From a checkpoint of a small mixture-of-experts model trained on Wikipedia: a variant of SOAP for the experts, 9427 steps.
Below are experts of layer 4 (counted from 0) of a mixture-of-experts language model. Rows are named router (the router's row for the expert), gate (a neuron's input weights, with its number), up (a neuron's input weights, with its number) and show model dimensions 0-127. Each number is 500 + 40 x the weight over its row's rms, rounded and kept within 0 to 999. Numbers have three digits each.
After each expert's rows: a language model's description of what the expert responds to. This comes from a sample of Wikipedia text that the model never trained on.

# expert 15
router:576459474510455450494459491477517512469473532527598508496507482468537449535548478597474508513498515477505545526498473481491438434484538400460541454515477526553452465506447467451434521452487528423506505472492498491433497512506541467510455425525532476447541449551541516557439474500499497433518508582456456541457540550514491525552511565495542494523486490577563456519558424525482479475439
gate0:517512480474474550541496561409504434476468476448548529471524517573559418482517526420461499554460542519432454564554562604514525475548503448482510458502453490527506539509503476529457463479475521548474491462513514548477449496518483542483511500478469546520443471493495476549472471468532408552442488545495489521520501495492403509509562481416445509612494489504491547532543544520482481531464
up0:528533484481544469499485543484522470453468543430469562518534533497431455465491568487547421479485517519495507507618466520506508454511467447631558425512499500525448515515408445528492508496502516500474507505493500510541505497485563491519505510396519555519521465512498414523468603489549486480608538549539494512505520487436492529469584510541462478477510477513485471555510472499508555482523
gate1:436487466494521495562506578485474471434510494515459527506533575526489490508424493518528451515511472436494472503534471472529502506465436537387543506444525441505495510560556436504536489445498458506477541442469557598471509553521516543552482476533569520488509476546488558552491506436483555472520482439510492508566480503453514465569520478486473531548470514498472501551519469606513382479509
up1:469518488516467480518490508527513467451559527460542485478472525499433428444563594537550526534528484475573456561466490503540583556564488484453460470518477547469540476456469540532485497530389540472504491541508511548533508447518438499474502538521550488513541498461535503452498588532523556456530555541511438491461435537469425470482514533433460523559473462499552430553499495494546537552503
Description: Stem pieces of Latin-derived words right after a prefix or at word start, such as alleg-edly, dist-anced, cont-, ext-, prot-.

# expert 49
router:551474507453528443489549454511390516535485434509523520525555490506475447443569512536511494545509447554525439524476581466518558480554538487516434496467561523508540492545501395442448558505526492451516447526510521501515532449518490507485548470437494521573530444454467502491590455495470473438480537512477449500510454464485513503437472507439561496592492478471559517528501455503495545524452
gate0:511541519530453485549537525522508487521456570523397525537620541532554493475499515483477555491467540510434509524522491516485524523495516475445529467560532466562479564493462447523529552503467519496464495540508482572444472529505505482535537555512420570573519471422525540545462550523437529502471521486485505524507541596513469510516486588558475467452446506528529515458457437416545518518497
up0:526497525490546480503604475473438452491517503465481536537508501504437458471561511453497462453447498503483479497487569484512547464480525481546449503536535518574487548499486374527498505513535567466564512496513510531481489475550487515511583483411439501629550460444524513468499505509446449495459515465591499517514431498502474528544486534556429461524457544517559507459501542526505456494442
gate1:513458534522575488523510494545522495560471524546495516441512540496485482404509496543436476451513503569543455485448515496578536512589559519456504499455518525468567508556497412497485488452489467436475464529510562449522483521544497533449523573503502543536553499408490502579476460453487486511485456449553442527462484503445563488477386514462479485574487495524502489506531480432560489494499
up1:601492495499524474498493470483484446522532533547540495486479567520487525425546560470475432476360454518490486425506448528525447517521489511516505519517530546568445528446460503487540439481473492462488531533492531506484511478517530450416572497537472519480498526363486458561537490497500521501530512467467521475518484454554422520463477553470528486541475485465453549513514441472550464432553
Description: Accented letters and pieces of Spanish, French and Italian names and countries, often in tables, e.g. Juárez, Suárez, Ángel, France.

# expert 42
router:478516510541525483502465543481412442526534530557512514472528508486464482546535586512482511510569480415451530481496446478521488475470457510503435513433514507451549473499439403426439469507545520458528524477480546514512561456566453517534513503528535525494485456549527454509489496521540482418450464429570533511467460552583543427545571482515543502461540527463475490569524476522466442479483
gate0:523510455557498544541500452449504437477501443580465556483472477491494482479485558521445421517444523493395519519464455589526553494517516474547484400471603443452528490520551487492494528462472516501516529539522494504463501506466467548436525492458496568503514435463481503501478488550470461494473517448503528533442506533487452476391513521503526494447499493535453539568483470531424436555539
up0:432504492466465553563503478528488532526507505493498474544501468585571530528493476454436529503506482518509454466470541549481438480543527524484441532523471588499466433530531480492475533512496567538484535468460469460517503506466537529510456525484448471496481528525488571558573460479510549427478584547539492476475563421484519442503513501478530457549472478527594478425486623484540488543434
gate1:513518478581455515493479539462402505552521447552467547534527559490504486548507527456544501430505538434448464506506517518527504532444575514480558504451532526511583467486469450458496442455523483450490561423542477542517482512568442592460489499472520520510485481519567427485496555448492506508468491455500456593519460498491589503447523390496474456528490532490510514523493458499491504444504
up1:495510479533463478585432589522418516514470490498456506504547491542449457565464586524480457481532566447448439510510482531493531501458514463506547468513534524552532474470459475428488476452496490363518593489577425530583488452538469525514521484505476518510542501502492514539508486472512513474489529517484479595490462517472533506432510467441505440492469470475506495584523486517510532488429
Description: Inner letter pieces of Latin taxonomic names and Slavic or foreign names, such as Actinoptery'g'ii, Ch'ord'ata, -idae, Vrbensk'ý'.

# expert 47
router:525459490518516541451514483514441402529486456484528504499518553544470577434463459516468417509472459510560447487413523517563472477540505528500428453484549460477614543479554563545466441518477481542494512490470558533545521521461541540462471558561540483463549504552499526491484557487486528513517488485554510484451422494463485527441521551487476502464507450522492536496413566430495504522467
gate0:523472458527480536538502550527440511515507506466517511427452529491511497517529545552505604512435521480515566444530406547548514469443559541579511489421408528442507515508505513541545477483480515556510505499509477527473442472445505492541506467452529494506596593475512540511492468426493449521480472514508526531505498478488467464634512517435444474507480476523573515498478516489539539454471
up0:507518484497497449483444519496588475401468580495532504526533499539516524511476425488530520557551525514514511478494441453520454453497512455513522575446594526539510450522521491502531608477502524519455521523481456551520518458474468477489428517494497499496507479560533479521550502452493488462464480499511596450496519487468500458542443526566447509470539473508625482609512495448445469530542
gate1:510536448524496491560485565484497496538507480574532480447518446459478495550486567396481516479524525501483549490518415524543514456406581519563504505550541507516514553440508507572525550451454532530453480549505478462543463493450494519485555494490531493522507573528589531496443490450563534544492477550494527566515515446574487483537491506445485506517461465533448506513501426559445570543490
up1:573492547470509492463498467618464517496515538492434587472471498529543530529549540557470521501439504437499514492530426549533500498479489495459473445446451498465486489469483495461506434520489562509551471487553526520509500483558445501477459564509444544509572507510493420532396436560469501493465508489475500484519566489551570485560513523516424508498533526491446459493500583479546427463467
Description: Geographic and institutional name parts following city or state names, such as City, County, United States, New England, Long Island.

# expert 13
router:486553509553580523501610539519484433489474474507471496457430522429456461496459506458452497469452543447509510514456486532557461553481505567533494492425510480515529509449519555594562502507548585541517527472458490548526508502485469552555542516580570483472505503483440522457478509499549545524478476478519541470492470510485542442557529462505484512463463532498455421475421532530572505561475
gate0:475579423526484548480518496564476569483523478484505533488519471529472539499446491488523547423431533477535521586499543508446504533527446489511514521530502549513504541544532540561425492438374432509494468446445476493475451546513487489477439482504482492505493474423483514615514482500513598459538474479441517542556446506505456476505411466493491507510472492512533545504541484547539473480449
up0:502457466482522503419524489478500513511482497523442518493464489468443551535542443470457506536433534536538494532475520472507504461468540527551490524510487506556503482498506486518547555511568567504492487461521402553554453560500527532526521546485519574511472427509479517466456451533519539524415489392546484448547528505510565480505517516635546571466534548497455554536463482594489476484471
gate1:491487508516535428482549534536395449484485504494489533505458478495451428456533509488516485407523536517442496565444544474466424556564561538543497526470526420443534469542473483462476501457543464514506559458579430462467483525479477508509517526481512572522499516540494486437474537520506440568523509507447421512465571442499479470472518473518489461498454510497466540538515595454547511431503
up1:470488437495427542546441510511532479493499418494546487486558444501568516544561494547451524484466477506548562445555491480444597469515507477534495510511400473488497548511447504522494472478447484440488439492544481439488466450554466438573554459484453515498531570473483596513517476455465487505541464523519447534502571421505472490448502443516458502464511454537491430556532535499504528492509
Description: Final pieces of surnames, place names and common words, such as Ebenezer, Bristol, Labrador, -berg, -burgh, -ski, -ician.

# expert 20
router:456534503467492486503490547555518542474532466484517541437460550464548544443466536527523518431486563497561415545511570529495524477529486536546477499474506488465486528502485560435513467489485458481451471459469464479483452480480460570524420445403537509432458540482563468570480481496473491505561397483501471501509465554491432494545528458539555492492554552492576495459525532513505450593500
gate0:510480459505573481518559492458498542487541514459458526494450471409410476508498465559511461481487501511534414470475540579588446442582518515511532488527474476512512509502516545525462476501493521486519563458474492507494527571452433552407506509522598523526458543508529536561484517472492515452496479514499504523460483396443407490526493520520447502471531458514481403450482512486501532538449
up0:438535514522459450509487489459515392488528506539549508523588534500473497530463587524445534522490404433447480537491455469441453515492480439484497525539464484525414529485452450516514489495446484472446524472502513563492483518502407523478476498553519543537492529458471481533548611563551586469515490549510459564517504533529489520493527529532414518472505480466566464478510442507448487491483
gate1:536552523497500442496578525527507522551494448548475476499433444432492542536556508503493572473551475484470437586428549497517576539582528537410486510496514540516511551483442524442505478468475496494436556478499519531510421469513559543448553424496466492525479503484542451464570493482448427485480509518508486542539572468492458516466533519487439470498553524525512489545423543499538489542474
up1:489567516465445549513465578456542541486509461558514480458594540550534507452483486525480520516541487471453451509406481507516524581613471396552463500559501564501541448515451546469477560475474491497469421489491501470536451511483498485470469472475550486521546494492514524548488444493505462460503491482478528498564490518479437473488437494410513505508515540471567500479546509470538439588514
Description: Middle or end pieces of words after an initial consonant, often ending in k or ng, such as st+ock, Sw+ap, sk+ipped, passeng.

# expert 21
router:484501512458544429484522459491396454551461517493458528509452473531531505494555521557440465517490481572533482481436459430543466567493550576505507506470499514519463536562461475493541499505544530425546517453463561498524512464497517554508569512511579558492551555558440528447564491546595483517476492508462575530495487434505544526461516546511447517538493535461447519533473454453509555513514
gate0:501533498519489475524473519536502438450480533483537570451465413420546495511599459501433536522462429459491464490492497571514522531560518515490574460480513575538446440480449533510498526420451495479516504516500549444523495500525437460436430570458586419563523444473501482502491503423468490506506456520471508571463487514512447513500487511493432479546533568536472502504468520470495483540509
up0:492403510569432472477470507501531523521522457500450515536509498456525544468524489494535449507501464448432492562484511443484442536474440483408422468499533505536470442583461488493458419527454464541460480480523469527457551491488508531469483530502466520549496497504566454549384475526475431454569493438526431433533513548451415490533505499477535489448494516572496533510505473521460518490498
gate1:498565504519535506564534510493414503492494480549527528478470482504438438428527527523457402521501511496460464542504499532520489520543511552467506462496491488474477497550523451564430375491471470466555512463452565419454466500545548526559495565507511473521525524498519474562518525437485491442553489500520527594452509532502486508540565590435455530413461508468480474474487544493475489541469
up1:486506509445458529489536555489403534452538566458534506540435529615483473517506469469502475560470546522531554567468556498478510504484551549546434538517495453492553623524463489445410493530496487504501502538529548505453500520571476472550505487449392479471487599467505583508465471466521515504478489445520476530556540488532500527442460504469468505487489501537495523501524488513487544536472
Description: Middle or ending pieces of personal and place names, plus common English first names, such as Jon-el, Marc-el, William, James.

# expert 10
router:462522504494536515446506550492528431454503469443526481537518569473495453480459480507506464538545545432502468447512486423461512439497475450549522504499479475530517528446462468588532438487528459437513484547457452474550438522472472468500537505503529493453528550445472467486545539464419493465561508469425538480575499510495471438583477576485477500456487515535489424473533536528466442569593
gate0:437454486534556466507550535499469468464479392489574531516477539477533451474552530500545494491478546495511500488544441591561535474515479506443452470516509532475524492496486489457495424483571489528498555463538529440516506522489462491498534458449557513542586506483484561474507569491480557501528573532445479496529525452457409549412503530465505457446435555482497499466465526436447508511567
up0:444570491530504493502488490504509574479531480528587492543445545517504528495495499503498503481485576469519512411564472506513557454508456441530486542524574486513479510509469490521550473469488442494477598506491473450452449536490501564494507494516491482450538511379475504476534586450554569509508522520549491542542454522472475440454507548443431464419453469512410563455484537446492487505503
gate1:505492517549487406528538522475504485495530456487527563495550571534511520554469486484484439470451549443518504468506441470497530487433436546477566476508545524472435472440486469557445524480568438530506487442474437452534450564448539525457430481484511499512457549477525399538495512453456534495566522533517423502550485525520566479523520502512534456444471562554539513475561459547530478523463
up1:492512500485586480486489542462499475455487507470568496458507494519487576551541486468417523572519438464492447372523505486516439475514517504521500475545544516501501533490547484467487483444594524431523569475464453435582424450550452501468526520502444540488416561493503477506526497451499464547515459461492514499590526507486518546484496515467472501492485508521462522553588566464505431507510
Description: Tokens inside numeric contexts and tables, such as ordinal suffixes (61st), units (km, kg, %), decimal points, commas and cell separators.

# expert 43
router:461474491464502466546472497462487533529485447497475583515486437522474518542511398533480452461525472517494456500474532495542470548539554535524506441489548547592473484516489530506497435482543533439455506494495525489538508412429603576465523494453456468479505530564455436544523514525496501488478448511438516553450553451435481496445517465460500479491510565448569460532466551424490475553466
gate0:511556522539516526550520553564494486515478499547468600473396467546469572560519380592520510458474573504537445480549527505547461471474514496463459443429547516530465559541482488486493534488532495525462497520530544490463496485513536584472462552488501550567438430492488515490432448452485509512544511509512499479534547517512436530477498492512465466562523493540459440517486478437528514549498
up0:530526490530512500476541531529477480505472509517436577539470509541469618470458491545485460483511501483539521483577504504483488515496473567519413469556490557472573538526529516499505535503464452501485509429494542431421556497511481499503467467516495511500466572411536457448513546500433599549503480466597506498513404524482559529523473462520510542504452501548527481422534467461524551555495
gate1:493513445520469533436501478507495521508502454485491584533506496509509571502492484511451471540505494476486473517567550580523565607490535498505459539487459491457462515489511517547537509497427452483546504498503606502479398438431447501570556491485529531484496465488547496460484473472543602552497432505428579543545460525506501487523506555466508499478465534510553506436491517404499476561481
up1:424485528474555554509492501473475503513514536452499460488525455488415511545508500496522483417475512474519446478493487509517504424400516553527519537569537427530543603554439527511574425505545538539467472433509483517475537527527514495489524500488480495437540475455493531414384482578477514532492463547521460502499502463480471522445498554507529486546506486500543513464428448553443521450484
Description: Middle pieces of words and names, often vowel plus c or v, such as Cur-ric-ulum, hur-ric-ane, obl-iv-ion, Incognita.

# expert 55
router:559592510597459558462520541591554516536536507548487482537489511459404547439558542459529557466464462523500540562505495563460493526480546515581555519563529455537482574446550524497486501523508521517553512506542480448541483516534462490463500431489532451501488534495429457462480474549456532482532502476501494495503517527437489486467444545501522524483472430522464470417475486563476557528513
gate0:508526536581551441550451502551511506470480525492527550497470578447478578481517429535493456481501525542571550493527566422540499546516519534498529528508474515511409497504449527519490561464489436473513540472486473509471573479528501533454459526517495497524517486408552432522514536519523452562532464498498512539587465542477483627473495544521458497522545533558525462542464495508567542535465
up0:399393525505486476538485546433465554517488496425446565503484502435513428562421444499472475444504508465535419555416421474495560512520443484463507521448457483515537483529540504537474480463474550545508502500488468485492567482437470469486511466562444510499531523505529502501516478467576517462519494528526512443524555566482477508528514506439609482475469522547494492551474511496492458490464
gate1:484547448508505569513510559529489507440506554559494457462543517511511560508557470461538496472501459430453503547467476513525474501474492487496520458573607428466526492478505560463508473501476583482455534571465492487489452508532538578512505559556461511531469497480472487464472490472450544651469461491477525495470502615500522498466492532484552496554459506523485524535462448567522540504446
up1:472573476510562504461475493428484585447466477543500471491448447492522478534476440542488541478541454444473544600481485498468442525444424487459604503526536497472464485505486550510532477504486537492500527458467513525462493489424531524567495486575394459501470463494530444431571545453511510548453522504509474481533462504486481553468526467519435523523452510508496528522609468489525447518471
Description: Conjunctions, prepositions and periods right after a noun that link or end clauses, such as and, on, while, after, with.

# expert 6
router:472519485474475438502497500469522466523455569532545488507554513545553482507495511525420451433515468453467533503526463517483446503481471509464498477548502481554494428505425527481508569457487483453500545429550450543494532457480507583533558450536500483505500473572498522503526558477463561506456490464428511474515432558526520512605456452424478499506571518599520407490532502464484429484488
gate0:507483448519530471516562525536504535474450492491526553444491485377581528458487527572444451534485546522486485543507520478507479545499489472437529549481518498558460449522501535530510559495520449562487583426499527523481464497499459474443438468510483497525504457523488524497542494472460519520553438504482458500512457545550471443503455502472482460510617540578511498435412530466474460601506
up0:504473508436460410536540545444473478477482490479447506463539419559530544479512493546509500515512441490506488539518482497475531530535482591474532426489526542531414558490468547534505544457504528532435454465463539497442512521495597436462473456513588492499554534527476587587438481439501515522500499481576504495464474467504532491514459482464480490453498510511517508561469475437510459509397
gate1:589538453552480491500535481548456475473472487489530526475579515473522538548613557527461455475482415543514470505490542555516430497500515490495412490499486523540521471491449527505481492464498524494516510518547510457458504528523459554465552407511439483603481486469524465560535543515487534426495478544503533559540503455465539513569503474458572497533485497478579507394432485510524475500478
up1:495415503473553501474528491522502511550476460506485504454470498457482491509509445520464463605425487498456501447479511443555474489504459552563504548497536549446452441536524459485471480488465491479421503429455440501461500488547548501495500503520591512451542419490447557473473455588480489440509573487576523484501492441485461530504521587435520542453511530482458597491482512533480523496541
Description: Middle or final pieces of longer common words, often scientific or technical, after an opening fragment, such as par'all'ax, ill'um'ination, turb'och'arging.

# expert 57
router:594524507495503562456541471525408566509517516570486491453427481514447465491455503530558514564526481412444461512518435508521507463509496460443507531553453506487468505484571495472519503497472495529535480508485601454508442539543427436490496573510431469484574491497529458559553496495557561524467508501562568504452496494469518539478533523469575509532513489510475500473541534451528471492588
gate0:458521463467556597506543505493479517499469528511528505463467545455512503494569548518541525495480462536538489510467492498534450437499490473506485521494488504430540499594473422538464394479499491503481503491479495593568584549565508525423506475501552552499457511564557482476543515486448499476488520508515474564499437511488521476545531346514501509496472481501520557550534515433525484539435
up0:471548477486553514526516472523498547556510503514482490386483515511557477465536525549476602518510526505488504493581500479468562500527428508512503549516437498536480561534547494507481547517516470595456448509482504513488473530511466478436489587452451501495510512566530478436473502516463513564453589574591485500454543469520520503499511428518498467542531465545484462459503502539438548437590
gate1:432494501458509482508519515469456545474552559520488538422416579517519508451577509547550438456410488509495448466479563555493542506446533464519496540425480559515537546500523540511496449517496440433514553497453508439452510489443503483556576479504452494516539427470528477401453426476504421515534524496499510520519493565516451499463530521493468472513512513502464541549489485445516495550447
up1:430525487554454493491505505467567410473550552443429505528562542481540412548536471530515523517408473446548476486455552476454539505567456415606485446496459504521493424514514528505500523487527472474496483533495485557526406547487491516503483511533571515465437488500412473497476533483489512528521557551466488453512554497474446458492486505494484484540482496464513513523504534445547423509553
Description: Copulas and place prepositions in descriptions of places, such as "is a village", "at the", "in", "It is".

# expert 18
router:501461482463506499472465513526534527462472552477523565497531537483517423500492594428549539529515457546522552499488492435500551522545535457418522494535463436454476567500542559453456467527558507509512502529473481518515502560446455480429458479531534470522543589546435444498516454474448532456511422488498498476536558458533414552470424569458490522517545474511543496551434524492502531465482
gate0:503524500530495517468509554484473511503439440509533495507532553502501547502551526502480453570511509518514457498489409518499513559523506465518535447470508570445517480493474482525495463438583481463492492525520554454504487545508571477495483606521573568462610451508475494428495495462491490537422578426515564527499568489457544522531566552514538486542534543455436520525539529489534539571458
up0:491444465454431428506455515580490589516490471491494503425460498469566461532482543477475528493537435582467502435507492551481549419516517455463527504495464500482503436531497519505463460479536488432482472464468505465509482568518507422465482560491491496485545441570477507470470545515534466505421504504533487525473536498522445538446558505496518517518514497495469527477496478529523659494407
gate1:483531499527555497541547498508461509530564521546594457425458511515541534469528468496510508494429557493547485605431482507506500534461489529553554523431533517480512481453495519468451443517467543523492488455538538492511499478453505562493499452536526553419547533460426575490541477547515511565409496547504563478505477503522493580522567507456498489544488496452543412501514500478515601509483
up1:491483495455550501585478483502507579518511560494593451464467577535533493494452518416524515594475511564549526508513485509488542547505483543544586493509492489419527450515540511441460398493556512492540445495469465471530523540493505480483535522548551521453544522548425561535511478504546534452470466506492483492478466470560450464428462542479530467476561475504510419534481507477458556464501
Description: Month names and spaces or separators that come right before a day or year number, as in In January 2011, born June 3.

# expert 3
router:468475489494519572526483513487503564464464487448482504436484457434496458531509477448521538559487511496572553449432547488484520537573565515434568454542565537471442501590540563459554489517503474467539524502475554456483492476490491474448540500480553475476581493555517443446414434475523520512523458462513527459516551500577485497537497538533472504483534425439497474437416507507477470489510
gate0:535497441579485527534441494503439618501479488507513502516514530491477493430427480501516468478449511508538464511482479505553456571511385552463505523507607504521583472527473514498486474456503529516441520469497508541544400531543402556521416522493520502549588477560497474481501515480429466557503526491534548499495528529461496514498433525452512457538502492501545501451475493527462497537519
up0:487463449508479503518425537493522552488540495459491468553499559450503557558535415514522452558439425529490474533424502544512520524471543486472516451508503513532575471598543489447498530459538536496528513497495556521450449496474558551534452532514467498522501525455462511559395493428433531543502516437570515504488529474452467464493477456435499456523481496529509575457444513424543524488469
gate1:510559494587529507510470431567539515445535483454523497482532551488492478504536489532523488482488470450504509485506462557527478465528365468515443607567472487468533529494525461502452492494449519517471530473497533526360562506471480510543471527549475447526471422494476572534504547474431575465464499501523493518527486501458429468427544510464487485516463494485576511525473542553534505479516
up1:453483491506501475499463484472510500468465505468470550413567523504483487481442512488467454508497476521557516447472565474498507437475453438531582469481493555532485437592453519600452526502426445535468449502503504485553555496521441504512409509504497479443561448544575489486537495538436560537493467566493489493496505536548476528460468465455429460589542482451553511509498493507464468530551
Description: Column separators in wiki tables and opening brackets before dates or ages, such as "| ", "(born ", "(aged ", "Mayor (2020".

# expert 44
router:510612497560496492492502477597512509550440519517460476530490466482428406473562483475515562510525562454506509531519435611462503463544542503508544550537507484498432518427554512481512531516452472515527495411499528550520528532522512488481465440514474543509489503503484500490448499521443591482499508570480496456454517494459493474490425470464521495452462478559511431444564516439499524531444
gate0:460564507453521519463541530499553441498522448525469469557505501482491493602488517549533514496521517472445508457469459487560557572529482440497438489521468421538522495516508510474534443451538547461485531500544488478490454495551412536400493492511448509528467509459553449438545505409497491569493502448489471535458499456492471468487511479468447488513430514503502492499470558428617546521558
up0:541397475576474445527475497510485498476502515416488520468538486543542412473457415415497485555465485451507537455506556501467520485438514551494494452508563557492491495517528472580472474529480490540503483527454479432464471501491568456547562505500460531451608479456435550514512413537540462538505547522472521503536491518494470486556510543533524485526488505421514537514486499584511492469556
gate1:495545496496501463537519448464516465475488486496495576438490522505507540565464497544424423441456521397539445392465519465576463497494486489473477486498482508585523507491434488478436536423576490520503516579504486479485436469536549540485550454388471466442502525502557538492516460482544449455547532491512439535436533474554482516512481525495463494503455519510516498527452496559525514531527
up1:425571531587436503481479498540521480556494554442449502562513520523486456521481505448510510455535548463527492431553482477474521453502478472563504521526474515490453481450509472471506561500568435514496411481534572560523496499477569471502512479485491454515498396521473536479432546563496480418480547545453453437474508505469483530543447483552479532400438500493528491508567534521463512472466
Description: Prepositions that follow a noun or verb and open a phrase, such as of, in, for, by, from, with, into.

# expert 30
router:474541513558458525511478446501483517522575506469473532507520524446513507487526504467491520457433495425525488444502557485523591494406516462511480549544478486426437546549472492606453557523491529458496502532548558431532476584506456499467525491505462538558463529426447505511484460541520421500491502482499500491493465497593519527530448442541492513475420535457526565475469560547534533492463
gate0:444483457520499418464532548444557426564448428529451511540442497458451530505463516518473553490506470535500428577515515462515484539519445473597527473493574483537513485581525476479522461470551483434405452465507481542493497543546514510507542592508500497524484517501461519527506485517484480537595553487532453518514506440462502528496590526466523482480488557507467482497414507520495517492570
up0:425489468509502505507479497553503462522538472494383512536555476512578467509462442456509497467498536499569557537468484447484471601444524547525494558521515488523446510541508498558526489505461509489400457585517536451541498521474489531478481418489514570535468578483482471467461516500504462488493493539504534493531481508520514497476454544535420487416439479501477504521643509519534543533499
gate1:440576450540529454494487552514479453514493588533489502399518471535523476526471556463434515435542535474537490535559509470475475455452559469499526502514447463479452492523437543531431509450522493513423494468476495529508538496498523540556418558524532537474486441487494476460484515545439511511518459548439440516517467577534501583545436425547485504528517578533520514555530477520545547509505
up1:540549492482488462477472490498544455438471521486558576456540501544543432482531518438514532452523577445529531507479503509437495508519506522444471524597442513486475514493492485518478530514454492472582481552516522522578475509518458457472582454447446455471518475514512497567551470532516487434429472512487468431514514529544477399524397514499508547477497497547478467562582490540478436529535
Description: Single capital letters opening a proper name, often a foreign surname or place, such as J in Järryd, X in Xuesen.

# expert 53
router:463508527494510454506506614540512469489494441489460487436485549496570465527423533487494446493505469470460446571466514536461451547486489539529532544514477522503530547559535561551556448504461516512458558477499498535464514568444435527449599504460493497444493532453496431428446525520539552559490511538480504471502443455495543451472574497439447501451512567460464481536470462520525506480551
gate0:538550438538503479485538495558425484552522496462518525528521545461460449556534528498508465478515476492483479540477498591494502501500596520455565595492522524547548600551512536504472479552451560513519503504486511487529582476474463554508535533486420503502553461526515548463539478514524527526486499519508510498560459490570470457480497545393563443492553521515572475533533424450438500485537
up0:450542434499550573471558516555507454458562502540511509495457538512460478416522471501473479457466511469416456506483455511477509461557560502544483493459513490474515618518447520510518502499465431519504481573466485506539517427453444583454441587473447520509504513535544536488507399508489456405536480521500561521482448508538499512522518542485512466476535517540476503577513454439526527507496
gate1:536516491529521446442515464484457486471530533492566506533524537464507454542471518537544480448515518533440522520561468547452530591520455484493558485479417492508526480461568495511466516489469522478508562435462534499402446513482459533474478571555489495491539505457521523474435507493429530586481530516517485511476495555533522540569474495485546489529590539507500436402509533502490444593582
up1:535479507523483447506476462557450505521573491496451446530476525491597500459570486535468486494547438484483488573480512601497483535537502522512537458483456517468524538494544494500502548503456497439541553497497543500532449451427494551413428591512464574547494514487493422488504518506559553446414544569547500515444488543532534518472549451500508468533550522533542473494547458451552504490522
Description: Middle or ending syllables inside longer names and words, such as Cest-on-aro, Occit-an-ie, Hert-ford-shire, Spart-ak.

# expert 59
router:477471495504449541561472521497527542434506493455462516483535501507412504510418458467579430550520562564521486518550547535488508525462423474529417497551539465539486448536507465545510523499546428494480483427480516532467387553474465461505476551476549477540499460477524457476519498417415501584550447454484524512564534553446493533480472513519526505475522489468489517450523508451501454477515
gate0:573577450505509492522490512485465453465516485540530510556592542538566457539547444507519579534550509415450556515502539463509507473457528516508481507524496501486514505504512495470448484485479458467535581520474458533512498429501517572495447546507526513538541478484560553522460445500560569591442436504431503542545483541482519451542535560437558493485476452520567452462454511498488503571513
up0:542472546418542496433503496474516550478516490477418505461445430481515527503542441562475440581486475581534509527497498507535516546532512520536497508479473554535513553490457558466542468492479527584416504514493532467528508468522548503415507513535470533455433499490445523493483497509546470472546495486518456513454447551584472457451485404522420485499558563489477577524468489535548500443476
gate1:541523463541509506608466604527529549465513491503457535507543461522468484527462528523527467551527483499428482462533476558489589527511481467523441487527466510545468515616517417509536486454527487496451510490522482446473411534531498500452501523543510532510514507435576523450507486423479487551519444466494496532529496501547462469512449585473473478456493488483569564426496576496430498498492
up1:442474491471448490458511511512519465539450565496468522471515484437451476557441486515482571416506498500516640397482550426512525533465513552534517518530546523594519541439454476549525481489483495576487422519573502471567514507584491505529485476532509511553478495498521526561465465420491502507516471521465534508478528484479509541445444450555454482476561486495493524522532540476493457477525
Description: Punctuation and unit tokens in charts and data tables, such as pipes, percent signs, decimal commas, £, and Hip in R&B/Hip-Hop.

# expert 39
router:553514496469489567467494505496491535463509526478496507530464490494469553554479449563477503445404494576503468475527474433516489486461491543515484520474502458493462488493474527436516510527594478518452529466448544565437508495414534606561471499500487514498465451433496515447508567428549478602451516482468541495557481575502536553435490472501441481531523528516495516474384503448514486495497
gate0:511547542519501458517522583450502503462467519524502473413500513456508470487535519464530444499549592529497496454533460522498543562458488536534505450514506482578438435549475543482532521496505469478529516471449464426431470506476486454459519452619515520435450549568487457467531499476468450547399444469428507543517551550504538434507445509454496526500449450472520439477480489509538496499490
up0:453538450519494503521431527525481524445501557518412535564517548475468481498407572487488538496529411494484478480457571487431498511482478454553531549521492483562495497553583477558498453459481564475477479540480484482524479483543484463547538511448553493505608471455489500528506494455449461573489444429562472522595448482513540507588479487520556501487526510485520508495566532511534475507509
gate1:458550494490538458486507478525434439458466518551532537487536550495464510491462586481504491454561511517422493509525459511422490476510465487504529527535416535508486515545467514487454573506521428499487510427506532455471493540479458469472536502557584595502555459528558485452552527474506515548520475604535453516531536554545540477521541508550491515550489469427471476441549453504582452458527
up1:505494496564466473466505516547499456515565564508480515444553576520531533499513544415487576505496514437491483529549550502454491471548542610453507438519534518459530439476422497468448504512503449497494507519491481511445509515480507482535560444467499571561514511465572510497506446487467549515452492464520385449483457502515504531455546520540528438389524511550505495515502505523497584441502
Description: Common first names and saint names after "St", plus words like School and Park, such as St Mary's, St Andrew's, John, David.

# expert 35
router:568486487474496500480451465446464561483480531532581513522543434442494523470561487568550448515517488583532510477514581529517483520539515467500505465443484552486473503498436531474411514492571566452495496475510487491460452469527486491496451508547483532599537502501482552534610445476518431627498552488460477506492526522525465561540453457499524494540542526510546553498554515461510492488522
gate0:515526464476499488495565524483436537596514500498509535418500579500496440476537540541515495500506549503465493532492522576482462484574439507407479503512480432517541447592472515543454467470476564547461556462493480466494493522539568568538463479471504477535546537540468446510537544501534516525451484485481531503544429555544429500519441479487519495515483399557563504511499538492531524584460
up0:482480499490550498499488456481466455516552564528387441483605539554505506471435543533444499505538510506532587545500515498578442530515500484507508540524543506453530466535484452517477489491486501450453506447509484502560486495508501525563479440463602551504489436515521550592419465573575519500543493516573515454486438517535447464482504561468517497495532494483493480488522530498532420551475
gate1:511486436480525488483516462477545503497447512476485518454505426479496443457506515459498447562529481515488517465498529575549493546428519476498493514507499419544470521501501491591525495517502469513455566484426536544479408552526479500448473505540494465583513493483471483444582464455467490630457427499559497538483520512485439495545483561466480430517484417439523490475494559437504557472495
up1:514468456518535437489490524540510481487481514469502459470507487481523456483467526549472535601531448485588465467521528478570580529515545494481573445505512501438566491468478442484412448480506440489513420495462503565543476536532425487520470528498579503437478531489523614483546482475495506574478471516536519474469493498471476463594447469547512475488528503485536489438544500545462459563545
Description: Early syllables of proper names, often after a capital letter, such as Mad, Car, Kar, Sal, D-ind-igul, D-ess-yinta.